config = dict(
    d_model=192,
    d_shared_expert=128,
    router_score='sigmoid',
    init_std_router=0.0237,
    lr_router=0.000552,
    norm='rmsnorm',
    tie_embeddings='early',
    optimizer='soap_variant',
    batch_tokens=[32768, 65536, 131072, 262144],
    steps=6154,
)
Below are experts of layer 3 (counted from 0) of a mixture-of-experts language model. Rows are named router (the router's row for the expert), gate (a neuron's input weights, with its number), up (a neuron's input weights, with its number), down (a neuron's output weights, with its number) and show model dimensions 0-191. Each number is 500 + 50 x the weight over its row's rms, rounded and kept within 0 to 999. Numbers have three digits each.
After each expert's rows: "gets" lists some tokens that make up at least twice as much of what it gets as of all text. This comes from a sample of Wikipedia text that the model never trained on. Tokens count by the router's weight.

# expert 6
router:455536484449463469467542490646538554325531463481481546510443419460466551558470536495520458508502538514491487580510466490561421465402517476481498509527491623442472533501555482410542526478588591497570519476425606537424468470546519474529559452468475553449548536398527535465505359568457536468471493511461457484523423456536479531583423498496457600448464557487519497565427538519494523496604513530538557500457484418526508464491473400467542509521434516427428430447556560486543461531491569467507478635412546528540508527460460541478534500547557477515478521500556542432526518537522496418
gate1:450454483467484529447434530533539404462513492544540602514500491532464582459468573526496431546489520535525468502491523551504555502443510471412444493530533577486479534469525512432447534527473500462517509407468559517466513519397464543436571551558476540434515524506557502433482463430543447572513566516483489508529464525479523483523419586507531508464564460443530455481479506532565483390450459629452499429470536400502560454568628514597534580474391580568499489546554525504437444555530575514513483517508434557512527601538588526612546504428501462446533406461541648476456519455588517516
up1:465543494361443464458413471449523509472519507480509481523507511490587472514498449535538427432483576531509460625442529538460529442472498533527472508565438500560423564432597481498539368475487448498487544445513452553541596555565483478495533545452468444460465388513598453535492453470537530512476496536638438547554522552558522468516523583436527440558487529509546530424459636490543488526421407444493473458522569554528443473578462501524458509423471522463570432526485484497508523486492555548468572385530440508553492426471445473557449592496445422505507497487502406549522539454450554452
down1:501444449528417489499551538476500374517540517587555416627522619490553462481506578487546572497488522593491472476423455531490449513483502493466525517527599513472492485521541470530536487537459489463585412547473615453454484531485523502522480499471555527590563443520432541423503604533471486474495443518465565526527597465476427454550472573454501492519469479450346543410506428532496443508558477557478527461457528485482473529392487457502525521440551571456450561557444414533508556486459520534498610503432439476481597505475487522549451503501422510543418430482509452439612466467568465567
gate2:466537466514521531569551539538530523513496531494514490503397597473615620436486471389606620439473530559507506480515505571497445557507447455473537465556472531505555465432588523445468490517536473461538547502553473472505468527397488585551468445504505473515524489476483504499440496525428453489486630528533506507464491455469537472553586443497561494577504478434508523464506513517487457556469557485579492459448466489466572637569555581502540562601528480480476569488572523554538547557578584516527416408475447548471526529520370464538536461551502429496575505494582537367449543505546470500
up2:493419485502478577533489558494492469441464501498460504485517468474504395472539496552496467605591446505560444388479478528556463521534466531479511559455531414458486516471508465457427525536435440494472387548522537591441517564467483467473562513518459580495471411494449519485492490394505481481525530510608484513461544515439430557394473538438532563471501577555544570504467510528509587479555437511480478524495443520358509439505452513442477394470416612409398560561414533561527468544467536520613567494522491396511474509497555495433569534526483596473567408551477500509569508543486507475
down2:454510393469520391578621489472481511547429517390521478478536390502485464427540540464442521483565448551530443617471477547529421486479480552504481467496506511464494601559510451586515458512469447446499476523510481474476562388510472475453514579450540480549491564425582397501535445538515412588433543506516505455485413538449510532479549474467586479461540525522609499505450492467457427499443456551397412538426579553503536583434506510544424489453487525465452512548540596592486428570566519550492499517513521548499502546474425541476555567483597544493510552495527560494437492465554542514
gets: "o", "e", "a", "ra", "re", "u"

# expert 4
router:483535477517495418512536463518565478471511542545502472472489507437435440485469506534457424485529520438474483511549525569566497525435513497550476533531501516459553437467453415463539497509496491496482495461406542543443560485535583477583402431556639471421572538499479457552371395432518591478540482525416483556485431480540517461620507560443569522484473543470585551606472588561501507634520511548481404486458555437512483485477533448593452461427514548503440544505583497397492528515448567492607545523487553510515512530510477404475456398484553504517491477533522495542469525494509633464
gate32:447481530489543546494464489523551431500483418427497554417537431545511489460510483418475344389514485486400482560384467466525469476443468385473509456499601503385601517525447514443503540492581478547506481542607528495538462588575481560485480501493507514408496491551484548566492499479466544426494436457528492545512438577573482425514502461491491459440485458460497533528448394551434530534503597563488407466581604574528495513522485548513494493494493570519459516495546500543452541605514427501502470493521466474431460550531561466497527484604543485468490513557519474524637413449512437497
up32:464514502488552515536448490525576480546494424468498505469528496527506499459529485404455359434535554447422492478420519484524473436410419426460534442524585493372600470533444538469496579555524474533445515560609510475529464593617454576458514486482492491444548490497525522559504475471504566400530460467504462533527453576586464432511511429559563456428493476483500575487470475449450495546519508542501418533606549558523500518519478535494490463481468615520505511551576556499485530624507492453501422526584501519446458545471520467501482441613531495459450498610506453478595396470461420507
down32:393460474540499490565534469450427467457532635480566572444476476512519509500386622540527550570470439438419456574550455487464545433457413450528463475486508392512541391510434484521504610524452481448526460489512437468390450477571481480489444480519482539563524461545532496484515507444516563506412467537466661518526495484516629534581552519531531498506516513556516490523572572411537576478461474456555423491534449549530567518519497592503500397514492621478502546545530538460501552453472564513471508503587551509462505543465471452462513526505496508486542430434494502464490424532450458437
gate33:564487545583405457536518468530572489560436495535434537513595567519534548492468498444431486532527564538477458503585506512525464412474481432438477516544478586528555524531446449466540486530471490488556458548554386547545506496524520540485498458550587489520547515457487594485484418574611628577444460486519488412444445511509501536548508485489487584494527400566474538515499564544512494513439577542551555459513533547421533517622405623528591539559429439476462465591536546507518487446497457479484447610506543533457424477586484480510482465512456493514452508525440602568564526449460510441
up33:525497537436565555465426430537472512530501537513608526525476501489504460561535560489529504510477387520537529537530525463487563592473492638463557524467524412484491474508474505601487484400470474490520505520533522539437527488504459505418403448392417571504581485532509413505500644526415506445627516557484546556506542474502512493455475525483588484503464518400526470541463419370572555403481508386401457457497437485501503470508553458502552445463545533534521481490397445480452496483533531511539495505434545401442529505398436508467468492508520522504568523554519414421497415487499481514
down33:523476522476475408603493505480563528534559552499459526437490415551487444583449468403494471490500517479515453433507466489441515525541425541491528511480474567543508516632564568426409553451516529548464580493498516485560478539573587531462530504554450496577468545493503478496519581495406393467465477417509541513522481539574428568508493488474491470486494406465503472507484493600505378494464510426447569499456533440561514571534482516497486426497519593480478534495484538453571527609471545469492426459457479515499625492553514474572497453442522565481408394407470488600443484433629500545
gets: " |", "\n", ":", " (", "|", "."

# expert 0
router:456544436539462428605529401562547550495462458598571521390504431438446501460424627463499502504434554470595485528525456543432473530514551558533507553456474522390454522513443429500540580480520522625457525464508574566426535377550545503418530479598517515538517534500538561460474487523538481483509473597502519406438459462503422551523479553487469488465581564421574469492431499604421506533545519526475514511518519492536563434424528446536432477515504442545465471434463553491463490503507507446470509561521485431611563520502518530509564492534569451477507444594556498527502449578523507518
gate9:480540352516406532577571463574444516526455488534514573506550540464512411530455481492464416552570514498516539529487494447442479525570512416583535545578469599495442406581460514510506516439431505582541511605535448520448445527520530473520421482483453536479496523564529579427520519479581459476517537526393577493432519480448499496492474472552473479471509479419589463564434517586481522468540433448531594547550564591553523506443550569476395508528478374501444481535510443553581537513512529470469545499506469518491469500531473480546506490630561470417537502517541578539510591569510475551
up9:581522548557563520485480518499528477475527499494375485485508475524514553514540522511506511458513460501402487451505525548568563526432511478478464516589407395541503565460531518574429495459504450506353488491572446554517508457413457534546509531501470487423456497523521656479513443421471497459488362473497423573498477564497516537488522528591518505495450470422507434584573467506413486409442486572554494453456505440500397452605467411536546529463487530503551464459593568483517568555448464518450464461571533454521451462504518564534457555475422541496418512538600477411485528428510541547
down9:475442557483565447499493500519419569467489469524560525551465546495529471515530489491532474509416547510526436515555457442586525565466539448473532492519506623428532533581514421513478529435567506426516531495463517557512565517501603455412530516495474522470518579416394432489554462484523427625496499567471446517500422486432550486521487531477493558399490563535475445529398474478496430459497505422523452542512488440545583579512479521566538399495576501624484582530492561487445591535445411525377479477582432571588428458472465524497532502532511461508496536481506533553472421401453438518
gate10:523480549527506458590508379461578456500497509506511566425514516435506493450457421468559475502417422487492568532486468548414553569559427532506560439502401423387462504542481525509481547551580459536460556505451516516526487413532429539555557500552506603532597448501524507477560522518459519559512622429469485504501489472454471505586542427434537448495451510392560571466409472529503512477484514448582531518566501488487404468527489458448484555550428575563550490463501468498509338439543523538463515573442399471547524502548517524494458497507500413498513505429396503536506447578557458491
up10:500550524516531463521545383481520481515536477513493537457562578438484548447453395507529501523487454507503556565457511501460535595551425570501506486438450448445485463530525549583480617523527453507483590479512572533566480406553486554538577522509482481560559479457555521451530508476510488541498612424517535479525499481422482533577592471463561458526488524352577498367412542489440525467488507430606467502566550515521396442486497441493492574515451561541577480456515449474532363450527493540536455527442483479528464504487468492506469561533485401568503544483412518566524446584596438516
down10:542463560453532481462475502501415537524525502438569601434526398457467519434374546477509488585445494597457561570440590503511522481555523571489594486441508413458564529506437513441495567568515453572459443470529466569476500517494471489553510591494465473495426522463421458550551537511496545486563497532485459539528526467396540441531559544555529503508544530523514476495631486393451514542487481496439493441589493513457491487543437518536538423444532522463601434456466487485471502493498543478410465515509522457518569431469593522585466387453545400425428503477565527458501520513597446599
gets: " S", "S", " F", " C", "A", "-"

# expert 7
router:513562399534563416562512466554559525533552576575555547498458488446411513428482579463558496487522583503554463544512377463441538505458499526472444499510370516535464469428520494502583488513570482533552530521432504531451590471486538419481435424575526436426544490472503544535390410562441477501575501467603511500473519427532478632519492448433568489459507430501539413558458440522441488486533509557553468597440491506528512495551513457518450435539542518509479467501505619422537465512513590510485465551488635473516482494512497422563462475509470566543466433506509435521578571486505514469
gate23:508430601510520487574515420456440633482650563501449435596487513501459459457517490553465456589519484422521495514479536463431539411556440493460455546468434460472515556409587440533555519456470487476482606410531529522482581436446545488481520472461540500428541424509501542510532530585448554574538497487540554378468509460500461571575489527500477424466486441457563477504404463571457533510511481538557506528495473552417522515502485426552450526432557522485601541451516519507576455508582468543464527577522492480457538516475431516643524503558435476518506463487572463478547539471411538500
up23:531421521544391515552545528510477605561518572505470411572520537440439491427435499525463456610550453490465439492472566547433505362530444511425516484455448487471498543512586425523531502492451530432533579397461590510523487518446591535450550464417515403459455422445536480516496442534467564562472586546473394470440520465528500527536457507495508406475450460439508474504370480573567508468511499476570547472463575417497524486556481445533471538471431446559546514473490559463498491491557495490564470500543523500451514543385520547527424526447531490360499508518556510526536533571448523476
down23:567474509453503514551440573458494433381405483608464518539421533595399510498534486520561565498519475499478549523476461488527468585541517447481359503544513609537451541563558508538574514468484426482421473493558470545560509504487443444455509593562465508472553555483494454528488572473490522482489525514564448394537481523492537522458493454587447512470491498448468443451530415498481473523513482541422542489498447461487500586513498566450559589480501443499541358455537435521473513513485537509496557432496509519537551440447450577535506426582490478515494446417573483562466491376576559647
gate24:519614528536529545484565533470533564451361579503527513525446415468553571434577465454542544456464489491513421400472457486480509518533468481571477575542453514513478512513542464496509602478578469431409507456570449496488448504502545477495515439597498461493528477469519455424558485541522459420421603531470513548622527568562449560508528478519500483468522416481510572479577485583507532467534475474499505516554476530542530472554514481484474449502491455486440527522520385590480371563465450584604538473503419550520510521452599483481433471547475571377464453520479380429516487453484523531
up24:569499553478431544492433416479497500582511496487438443507485449535568445457519505600514526458609451525570461473449511539512473546583544510468437531583576413406398559489445506520532506525590577547450472583513439622519535526505518520407432449440512547453548564513542528464467455504502432487542508569441576449498499536552551505455472445396574565521449528488534445542555451499559549482533480580534462552564529438563470449485557521517568473488618466532467559474463473474497470494531544471431490609494541522495470482520404542597551535410577561463411524454493439515480465505532454429
down24:497509527447547508456423515448576497483500454469425521425509548499513483525511523456513607536513566549467572520497477552432488528576544443510426458421489585513448521496535566514456478444487477543441503518440373487464628457495541457459532522622503469447520514484521494511473480582443431551475533493560478484502539604569527532497439524560474534569470561459503559567393512500588488550523557566456366493525499549519517556516492499480361555415496478465530503600559510454416511554517450538438521645461492467478456461453521449490557475389470448479425480576415524480429447506535500559
gets: "s", "ing", "ed", "er", "ment", "ation"

# expert 1
router:427549513424598471471527477517552602528508450483538511592465475458525514448486518411517423486401551539586544476533535454531501563457530521478468467484422550522434473411490611427477522531473468487553572529494488450500486448514435424484563461504519469573501560465534399525443486492471394451498448484550515522441506532533440523589479511526550461529466487446506455504447514483470606429589444485597590532459472591496590500477530507501611457523443509461456414447564625496401389537538525426431516552489434470535465553517453491507534501583518562504504489551470484452535573536602501450
gate23:563529531504421555488440505475501604480489491449478496484480454588489478449378492463521489505638446467539531480521497496512419497556476457468531484417535430534524567553639520487476508512582502572532519439557481546477516534421531614543552462541527525530509541543563376513537469501517410444472505542566444507601441517548400388523497517455489435454437602522489494464491568489455498491496467472521494592552472582557616529522435487518493441485545533525477400435516536532502413455550448528511557516532458417530489485400515536523528464530548547493448505524496465523475382619533546439
up23:472473502496539462482490473493468460566579550520551515457486554466478582586598542574430531552375497547463499572504516512507529551476515535514463474620462537507495462499455505477455461420462543436503531440488523512519488448603424429476466503431477459476556512465426577509437461470488523519541522549435544483429613531464558546422479493513562564506631447480432535550513379529544490428583561514466536480483492432452409534539635493524436535480465461420467573593511494501506533568435536507522475533486532577487542527602556447521469417485432491437505471515590533466455603419483437491
down23:545576516493539525575457503567475482404510390547384458500508546581461398525474541449558504508639536522578475521446467586564485497500464453515449558478517426438549474604584434478386455581590509533450461545469532510421534460420508461435530392464422463490517448511428575412443499540535459515488524482515500504516454458496541541496491473466415490432513575550553499478416591514483456560563576538482430447505562512543490528513458530513517525498577504504565427472530439549495601523475503568497521573478484568512464446480484523463521427442479499535614437457485526468490588536465519449
gate24:546545623489497438598503555474507528507577474418485453469538504505465476512496449422524492558503567581510521499536472521558518571463487534506489477593495425509479445489557512497569516626521473472530540467467487518514396466412465489525543521534528498567464439504424483487468494482491487512473408530427602479508440471429534497646561520546596570489414473427451476488441432557396463524441490405497520488536504495447540438493495422485465486487507434617518556492544537592494523516506500609522555516502484395553407506588524509444504521596482470457445452394493552504488452515521580620
up24:463511463534506547510489578507483576479563534468422428464462524519516452458525425546497522557516463511493492531489452561527546596525621593545506593599466446486514482573546433469487466570476489525524612384439548515509454482504509454494535471547464530568568632493547499511437543466420552443471479606493511488570449404490533535603534531577596485458415499492403515516523455498394578545495512418456512471553477502447554529538440452493486466516559436561438564551421543545486582489567428528463503493503474533575481610487554488428491559525523403475495519450545534543452472513543486557
down24:561455597486442513524451499444473473531471492399574480502491519437443453498500467451441527483412553512492517501576531507451522507531543503535585462530408536521514574540523600593605473510590529419602544525508540406471538506588463496555544566468452463580424491477485502511486509424487454473517474421575543450501492523533463515503561479509563503529364555522447529422447469492557497384442503589483436404444525456503541486385499590491535471484474468566512533516528524598471485462571518461427454489455422421492519537564543486459440533554526468520481553463479507440563473552466448646
gets: ",", ".", " and", ")", " 19", "\""

# expert 5
router:448554393486568439531567474553553524496479522500540468498542357471497535534504629497497372490518575525505544494486578449505487529459663541497506541550451543402497443425514555462481558476506571518529483515488478534424526508480458426471512510556517429484609483493451520572506507475542564521514504480524553542421429382518511484549384648471537485429509529440491581525437434541510480505547557468537433576522456510492480440536508505548492426479603555563431586479518546503553534520519526490514456503432470428610518451499457504531470477498506431585524402465484492495426499524488518454
gate0:534450570488506431591579390586571480504513509435556459509515517498562439492509537522515455524480494525469509397429582448465430531542491493517567526481499495512487419507618489480576647518544459598505473476468420502560460516519496515529516554528544510508461494483545489492517507496472428554528522503487413562483487583607482536456490582603579487496540443444553500622550495451448568503452522578484501497481436483504565513530480550588461426465567588574535482532428520529449531411390494533593536512402548442567526555488491417474524487508588451503434551447553505532521524457426443538
up0:445508535454503393527575489466547540480492478490554466543568401479476518396453487501448534526524433487420584564458482435567361508475508551545556539474537468451550522515496473436487472476399475483497388474493510522552538436512498480455426505495423536593502429488552526532437486486503513534523560465479410421480586575583519505587533508587435490400460578427428530491460469446512546637499497467491499443483435474486577444534450516608511479443542547545499586435455455490525634542435512521503510551510437395541465484536623482520536474522512469527470433448444520488504484522534533498
down0:548545539384429441545491406509539462567488506570508511513478447468521417428436591572396502499478536533468490426542602521470389470583458545578443398532478532570532522517544460509515588497504473470527449561443477486533535521500492550536381443522412467442556483496506494477457518441512485428568549553492535467431587497615509452448446518547549536540457484523533513466476429489594643516498566482555529530450500452493512522495535510551512437378475519568451507509495477552456564560513463574646524482450551521493467514513470550448469496467460446537487500489474571467436448458410561478
gate1:472521577526617566511555553420583489565413429560481548477419438523533600477550502430499447508458574451436471486513534495444383543451507590563621470562423419427562510546498477480447482545530539480475474474572469479526465529435527435417526472527466509495561538465514472537513641540511546515500570547516497490475489513575442545471408572438547571530577456443445478407488523553455524489552544499499487475531483527529503517511573535473524479440472466473558547469532524596442480469439539460536518505567379493477481577462478587460538513511521465545470588495459460549518419485429612541
up1:586492493459464528517438433530430504488535530443516518518502485491518365554442454567519513488536450518522513426524450401617547457533453467449446526459577575538515448441472512600481498512481548470469550425478515588498531477602489507448548502460497478513478500532479453476450406447544414521579403505489551561569521471452478495492576503469528475469438555570499502588550512478509455490491462446563500471483568502448507548443510423549502514475494519457479499457518415435534545450475430505412506484402543531421561399573562344543471514479536654556483429494587576463475489442489410521
down1:497558475469449510559513460561463458514512481485465551551485503426463452485545531474499527474569520422556507529415492434554559525492529437485470472459561475494393545550523499554443466478593540506475585473446477472583476525560533475466457407539587423474432470452515461465367514597439502539443389472633448481477428422525432530531622448481449484501467465492573474544518499540483464472551545450531583491529567594505590449611535521395462471439576520541459519499606448520510445520466515462543509513461483495549515545431489523579436573506491522567508533518507479515547363552552517443
gets: "s", "ed", "d", "or", "ri", "it"

# expert 3
router:491590523431567467444522464590524529461535510532545523484479474470473511427443529511598438464523525477522486514469441566469562607483537437510477546580416569494510465479441617484552531453543505547361522427441513547403506444475437427545502479534497517562523546451615534607440462515434475514534427557521564353467486426579374551495419454526581471445496441526498496552457483548436518470557485550516593514479572484584515414513514504544459464505558439506504463484552448380497504505482521497516499567515515432587529465518497475573533439515521598510478433529557494518489521482501540515
gate0:585510528525528487527507517478500446533562538516576502513494518457474541525467413442436394445568535496630489514446463483541488482567559392521459393439457459522513439514391480494517543420475415485479435458431565548531486514556455539597442491512507510416519396502525489580510462522458537519487552490532477507464474491527526515438477460495488572432435316532483479493506579544525514511533429466541458522421503494497503485475484585496512386460476452480460634441507489436465531511442546598485518487445464468594431514521525605415547484411485465502513555496468607501567535497589539472
up0:463528515530454469483490511518558539518469382442466496496532422622541532517488533511503562635483476424469583422450615451469437463502516587449517509512538536431544539521496546511481511507462537469512491497486401472455505445498575443469533491501439508529460532501484474380441535470513518477483508617516482399470537472527445412542445546518498486489562596496428517546549518469562504425468559540478526435510551488483542517572518445505536612589482500509475459569480584539465457470597552470528361495471511526472455502486476442572442472541346626502529515491520489422367496504486478551
down0:469502525573599490493528466480457541400506494572512461628469504542463514480529445598504466561497607485466612463524483408568470475409493590549394580567469533586513470538513492482444558515505518473571424522590479556403483453463518471551517484532435538524520471540498510453562566567415550445458527460377412426514488531507551611476495483494496579480418539539525504500513551478528516550533510539505442532523473480481528459415556480479456484504435459602463476378487452534542516512593574465513437416418492417466509505413504448481504482520494480473531455534548468522497554429577456437
gate1:417539480437484530541498529558433543474519490503484565409496578509659412511509509506554516454519472479488448585497428479456555452503518460445497583442437479566548495514532484502453448517589490430535567494464487445491542445436478506491489458518479479532569537509539514509467487515487442631548416428405460423392566470523467455486467491519530598548524491600574527441448556510441494414509536503605572477483529463521497515454614505553469561461511429493493566486508467503576522510436501406467447501455451508553421520557559559534475393402381500515503491630510451505507474496488464432
up1:584507432553443541409530439544536456519486479503476399551439397476378455487507463460473521420439536628497507410496570457470427519555454620506484489542529491498441543457529481506523498482435573598439470570556501515474505583561495506600449513479454497484496486487480509475469535431527523399508527531531543531588422458473590448465522541395528504544529492437473504452594546432586499510510467478434521595478550475553458543582464431476468516509444462463481416559541561531510453472483503558495535503491543502433503468412495417503499533541612453546523498462430568544500520512524533649
down1:562514485438511433524506521558491465528496481542550527552461439504477472559532442454470432565501546534449498454558529471548480551449542561434604429489539501422432552431535551512501503479475506572389458565558540438619466613550503487500537610540487556465409433546420495494487468487559552406446508603481453508505546513537589494466503489493487530532419424470528421510422489451522561549532538524461598464486450498522402536479493602458526567479493544474408420514508535507495483557505447478393514436481525516550461537432527463622519459490576421475413510570465385476466525513540557484
gets: "\n", "-", "al", "|", "d", "ian"

# expert 2
router:483559397501572422436569393548562522429431486537534478533467437390512502533493556427562489475551530411578548470514470576564408571467445604480573574472441548464470471440476479502462512530492459612534483532473492520506555507449429466433500470487523514535510498434482552397525529520362498553510446531548527481475405407482475475502503495463559538497492467549636492508464551511565434539511510533569387547504571470552513473516499406518457415488606427541530545535515429517581475460521537422565453545485478509432450492528513477517578529552528551517454426525542575475482481450498501509
gate10:516544548528533494538529384440480490500476419407564476457540510467531492594474459509527434365337519484514482515529561471478483578475540541563529520459436444498542468550455474461459397551494445448527478442485559409467541518476452481481478508435469484530538493472423452517568450493512517443473451612506551567496613570527496500489502439390408557441384486600496498522464551539555426558541421470410572567550510483447591559568568478513467523500496410450441515501551480446499455488548464527535528441514483386449434520493452504564505482429528426513472530496522508521529500444431498516
up10:529382488478472458450506633496479521478564538563511488460545536564462439449458501520507507516581475609505529503546474487570508526485433475418423501543486558547433484500602428490448433469478484589495545546556535528557486457534503525508475469452486439421467590517538448430389450521513563490517480383450533531476489452598577482537461526610453452511562529461435504476560487481423466529488517528510442450412593563570482519482419546497625469535493577430418476440542473525506553469425543542522476458477464612485576478556482547552564473495475499578420515533557407486508512531537459432
down10:490516614562435490445510441562534495392521477442452462477532529494496579537479405504404472611523465465453481446467480489463470515533523459555516443583571581413570518449512534554477592523579475430541584500509433526616541521520513503446481490559629463443458485462481495473453505528540497595537441448528472513573475541511497443571497483458509451520545548470577567500482422456496447448562502447519432540514464534486475406466570497457507596494479579550530466504577486393501457515613450622463462442597523491412489440580410420527475460496527487482514522504510527519487457477528453444
gate11:504513568483566401489480401559503483544469390536478449542573466417515499526594589408586520446447494415535539527531521465472547462447514505404451520569571434492593519537424605503550510445589415474536541492524482512523513505501498551442534488481463423564508563492560539413559558518427434499461526401508497487586463451517495505446424505425478464570490532504509528458482569445525383499467533497459558534509553510505506588620489519407467467499411482531461514558531554570488550468509518501463498594510499477449521540558569574431529449570468439460533521483509563449602424484452522511
up11:438476472547411612485485620468556493435546576507496596456429515560460459450471392555402440629532478626468502426489503489525509515523521455552551466486496536508419443475585440471493477570440556544525492533518521519527492493504512435545513536531490563428510466481444459589421493531599531508502431619494482551458499541475533516517590477533505505448524515504456512566515384515494605502544435525503475427496438528518498398409529471617560547469553482488452445407467501425515453504493465504522495419483499544582466452490458533572460560422542540553470500499493449564427566520517476522
down11:430525531568526514526539452565565532458547538468477442541436492506408476437495494491477436475525518532352472460474425446528488521520526458541465413515461469499472461407603441524508584496456512512573530394494500549454457520540507501488461532576506566512487504522583476533475447475523466473564542525564529533482559571421502552629459548558478506480501503540484470540447485508449587474520403539638584499513439524393399437553408488511516503480487466495486495456530584494507472529473515484491485519619481525529508481520440566419564462445602473574436451456441481544428630454452560587
gets: " ", " the", " in", " a", " of", " to"